Experts of a small language model: vocabulary 18006, 32 experts in each of 11 layers.
Below are experts of layer 7 (counted from 0) of a mixture-of-experts language model. Rows are named gate (a neuron's input weights, with its number), up (a neuron's input weights, with its number) and show model dimensions 0-191. Each number is 500 + 40 x the weight over its row's rms, rounded and kept within 0 to 999. Numbers have three digits each.
Before each expert's rows: a language model's description of what the expert responds to. This comes from a sample of Wikipedia text that the model never trained on.

# expert 4
What it handles: Mostly the prepositions of and at after a noun, such as shoreline of and debuted at; also name-initial pieces like McG and B, and table digits.
gate1:494466450427533529553499529569496483532560503505462465530492507472516498531523495455406532562536508490508513435445544498510465456442558471444501556489481515516591451467531523534422518521536552557543517476482538484509441538536483526504534524448501509522544511503518504498599437456480496541533577494493479525528585471525507532490499580487530459446441524443496463524430418461586509452497453408524508493532498524453530563593474523475454574458464534447454467564515518546455485536548436476504477452444474493474487453478524514514452493450489555516511534518543535445528483558451447493
up1:538522436556524465503445516512574468501553428497540523477566495562414514482504491499534460400453489526485509466419534495522511507515499541497467489574456529563497466501521484486442484490444459487523528448518393534509492513489511547505509497566470516455487424531510549478503548556496450477549427517506527497494474521423515436463514503530436461591524454568498490496503561565453500535496522480503554484458486553549476475520520459477494493454572473486387483482468516473535419522554553536579465476473512511520439502457581464537490461526480488575493498470437433502497523484466507591

# expert 13
What it handles: Determiner-like adjectives after the or a, such as same, such, each, final and western; also small numbers in sports and statistics tables.
gate2:509498519479496542487494490384461489499520507481547523488538616465548535489586486532594466505520519542527530490477470530507469522466508505502516498531489470519505490507445431455448477431467552414517519504507533516483568513491544570464497519528496474451463425457482476470446492439502419550480484421442480493484500511459548451581517486508536534492523528507503498504443484464506536489559420473506471507576498515522544442493430530536531540484537431459488415508420518447514592504483464493555523459526426471595489503480572478558512489534543495502458410527521501538514534510484407497
up2:495572513506444461476506516503458495514490486502461497550470512538530482519448499453498488516401475558538526488517573528508517465470520497513504583504565490529408494442401522482497493529476578543446517481497557459497512507543509466550497448453575533554454550569457547514492406489518517507554482453516468453422576545436442485565534475568500508489505468508440518522491502452469454445489537532536562451495559482484472463421562472432500507514449473464551472509541466470516555581491461540450450421469453519518483471474504494507554508478454512474555577511496508477492549490463415547

# expert 7
What it handles: Blank line breaks after a title or heading before an article body begins, plus the words for and that and some mid-name pieces.
gate2:498435555513492488548457537512549475458461493523456488440533491495464499548521514486456451525530463538497558517554494478421460439523490496546514555497418484446456504516489529463481405530474530529485498461445523485528493567443497535537412495496545512569548542491559499450507587547465515496499516448474413492540547513488525512524476536547540544489477456535571525527546609489487500451471505492514482471501504561526567486537503462497487519402500443503492509506510610483461535537504472487522461452493461481478449522588546508516545576549474523466448458523413461545498447518598564477
up2:598508476528510446473524509532473454479543536473484491508538497483516530482483490507514551478482553486449518496432472590531516541496502515432530391483493566469566540519447480541524528448510494549492487547553473531441478449541475471501520514485454450425405433580432441528458416480483469502469529536510556512470459513481470552481518525448460481532579520466526515430474434463528457476516509552456540559558468459514476543474467558506529452585495517479521507485500420488564491391511545509575488439470516561470580490459475543459466482451498505521517509431518506494496518494462451487

# expert 10
What it handles: Past-tense verbs and participles after was, he or also, like used, won, married and built; also line breaks and table pipes ending infobox fields.
gate1:442487494491495527526454469479488467442536555514454441439512508481477523460522435450469507442470549397488404482479469526500524521513499527524548529485581525487511451439485538563476577494421505511590515457431416515498508477495479521453496506509518525589444536491470575509472455488506519536596417499481517491457502489475490478565515548449455549433535459565537476446578517437515442454519508463539483567480515539502452500486595459537457502510593425507518556527495449502508529489491531526479500517512518515511492452414527536524513488471497458470500525507447460481530490501506569569
up1:599554480508510552515516511514458506500501488440503526550517562480507487477525559534482547471491426523564557510513490438528559523475520529515417579506487574509530574439519447448629505486556469519509516493508536486434505465451445466447519518491570475431529508456450446468488493521478479532491500498558500489514525462515516504538536476507511485433521463493428560451432482516476540464464595492458513513545490532478514550445484490498457592467502510471459480515487508489452531552524555538588486489449498574481482420518503558535409501506539473489533474480529434572450564527551463498

# expert 11
What it handles: Word-final suffix pieces, mostly plural or agent endings like -ers, -ists, -ants, -ors, and mid-name fragments inside proper nouns.
gate1:511491441464488493471419588501492558509477524419499483377535544571472449512630481529502516470501528435477533462458494497475473522567482538544492431384537486494485500495527538442515428492497528476535465471539510484489524550477536438516430415491497495497500525494525506486538521529525548455475505500440517511455536498477469466562533503587477564504498492525442530478533529462602520541503587462498502524493483392494451533464456512483523557471495505546530453516476499459527503475535509539496506510503513500556511485475521446472460508548538430424446524506460516414484565516472543536
up1:483499453490513538553564533453466527478499524448441461427471518494534474524484556393477532447514522524498509561499516524536515482511476469535513496450496497546526579515538556454483554432483469484492398453462521532524481527449531488565490542508489458483420398475487423506481528530478544520554551561524535524490513505520472450570548435457558453492402529472529582544482469472446539467507529465499536547431470517617495519532503516513477484468521572507483468489448437447482488559486569496487501430459532552523522529534509460463534480513529515533510500534539522560574536544477446469

# expert 6
What it handles: Prepositions and linking words before a noun phrase, such as by, with, from, including, against; also pipes between table cells.
gate1:532529448490525522574437505463510535525454501504515558474487529401478451432515526509537524532558525515408482486512474573474550549484514587534535519480473500529529477518434534515457532511441441425549485513505466555482450467483452495487491553475505483564387501445467486478582497509516537448508504515478513526490469461505574512533478507587490533567507503436516485465379486415530503462521481472500458478507464510537539530445462468480541486444459441476454557453347517488483521547490495504471524512479436484509523551474468506503567489464475476494524461477554521510534457516507573525
up1:467545430485541530566450531481417419566549493507531521459490551446463505502479485563541444517542495529426467459471467481410474541487557551470495459519442452530517498497427556447550460510503461455461489499508574518565512478516498447516561474524474489535428501376529492483454468561491575454497500542512485475510466493475533465497490449511540522564541494440464497520510494472452524391501533504523543509495491552521489528464491467512423528520542535492494451583467504535452540483485495491510523567538546493443493501490553512467500444501541433495559504466597469509512439523510596534

# expert 14
What it handles: Middle pieces of rare surnames and place names, opening year parentheses like (200 or (199, and headers such as ==Early.
gate2:476567470505524485536573471500535487498467494568503495516533515443526524504473499490521504500430507537540537522505562389446505542490576462484471530613431479490491482524530469482495531474492450549517495482423457463492479445486481542580529485499486489493475500468467518525564539513453515457568536414493474434447515495472482457479484573504535488452475541506550530483537470434581459525515487476502500480500590535505505432488477460476541440443467523430520501467408516551575491431523500484517453465516495609498459522512434535474500501512415469499481449556468605556542441527485495500
up2:550505526569496489512450478546520431463546450512515524479489460485496496552530558584590490478498493446475469441481469501478543464494488625486517456486535513498480460440468503534513595543492533474411539478537495502483521489514576496506435498586609489515503503502469546505520500511436514498483495462485462523548465472555472477551460526515458494453454489492421424530508444517509620482557530512473442522474537554481552516505491556470490506434543600544584498496538478503485534559443496506510455459523431451518543496518472503466437475521523547486475580525515457484493539558530523471

# expert 20
What it handles: The word on, markdown table divider rows like |---|---|, and short inner syllables of names such as ul, or, ur.
gate0:420484482511520511416480498561487481453530502447484482517460470448500540529522501435497489519523518580474476458577506509472539484615556494530533522457590531490528510502556529511447576500446496504521510600512465549495527512498507545461479567398498499488553453486479546516549544485499546516474475500527540514439499501534478464529576492535519539498522467429502578501516527555519508431518472490471460503587521483503486448510509443537433505370539473514410502501414515483478482446449461486532545553494531450480519480534468545500539512438510477434522543549498463543503466547447522560
up0:491483503511533518441515515564507494460532533417439454470509481488494532547507510527398493504547440482503458465522540522487490524565486485490494520553493493547519504455486417463585451509505488489509505548534560522509580522533551470429540484508441494405517538533405506400486517472463528511563499501522492480451502556553462511425485593496520483514491473486432417548401482495441516467444450514442476550529466514489457492424467470591502465563564533489527491497506505498565443474567465460478470500564547464515498462459450477509549466453506464500483484501501486580501520487493424536

# expert 1
What it handles: Final pieces of words and names, above all past-participle endings and participles after was or been, plus years and digits: ed, oured, chosen, 2019.
gate0:505445398564447538426517506553502493482483547531522469499534500472495486560518540473487463501425538490536482463508459482502459526609538485527477521440534473437488454463541567511474486446511497508480436513501457402525480469532491561532504511503481495545492450490473521527506563505486474469406462458611458528527443498529493484519527525489433437485454520505462505542537506481444552517577514512470552489488545488501494458440433524537486556621469465503475510487600462457546468514516513502440506543513451484550488438483501531473420482536501393469460524446513485548497527500540542562
up0:474572473554486515490471521477447460473422546486583498538429514484420504480417534460527481552445521429530575488507518536525501471541481451509496489428468540436563458543479536473484464527449554504462521589481519519507460452512515572536547471553440501479533503494525500491516532510477430562546485510513540506469539508525496430487442458488523509505474483463427501518561506515452534442502542493438509530554505535459567430561527504553480487550428459476563511487566477493522566575451467478422461480488471521496437486573509497485492536484512484503500546445563508597558517539469525440

# expert 23
What it handles: Conjunctions and quantity words starting a clause or phrase, such as but, although, which, several, both, two, three.
gate0:554447521515470558537517488536514472498434432472496495514507451521461486520497487471625453463533563478508444458520424491473558528510547479524441501562539552482465502509497412534454557475507503504524495531513540519561532445493469546506568529465468442473480524503497518443491466491488481511476447502533479512491469508526612518495462485485456603440505578564535494568454461489490544486514490479476464469535480523516563438584341541543505486497529506604504454535528539508513511539527518502458529533511564492511561537485498515546483451546472472476535459518511506486518551589541499547
up0:483611511480530489519504469546509533495484501594466525533535583459595546514522520537466516540496517541533501488473497562460448474531484480568557484516509488529507483522548452554516412560501476478516549476510504506559447480481603458493494594497511452534475450469499474502431544479473553524464558499474467537449468436466437569564397525468531480489596449493454512449535534432456499560550460531524483538487471492498519526428453462490434570453510519521554488543493500525493518529440464477513425505544506485522471503498472445487548481462481545477500502512489421466545447527508432506

# expert 17
What it handles: Modal and adverb words like would, can, never, rather, also, plus to, and the dash or pipe that starts a list or table line.
gate2:552375480472479543486485482437544492524564588508478495502543454505513477483471453565460470497503546513454520561455468516518431489458440503533504485511528559473510509463419451509576522495498463507490524486456457494477453443512557461541506508478486466493458486482561475483480563594478525520527478431513577494512495575550539551539541556441506412462464414461499517495570526523523514562553449500465497537515463465512511458516535462487535434540488456493471546499469532502594547487546529513550526488434505581425515539418544491513523456525434528489495541557501458469525496467482432497
up2:472522534512529476537543539500558509493494478549447470529514526471453549417489528454484494543448510527509485445537571477554522463392574498512469552513492541433475530469516509523511511496467477555621566484576464440488495585502429425558436517494477473474487522474516540556514451522462472524521524524531473395482497473484467508491492469512524426545497543503528533527453473490409444489483431518448452526475455557557457521553468497527484507481452501473508477479542470529436480507515544514452503446546521459426483441513520542556399520534544473500473523571468518542538533523560468459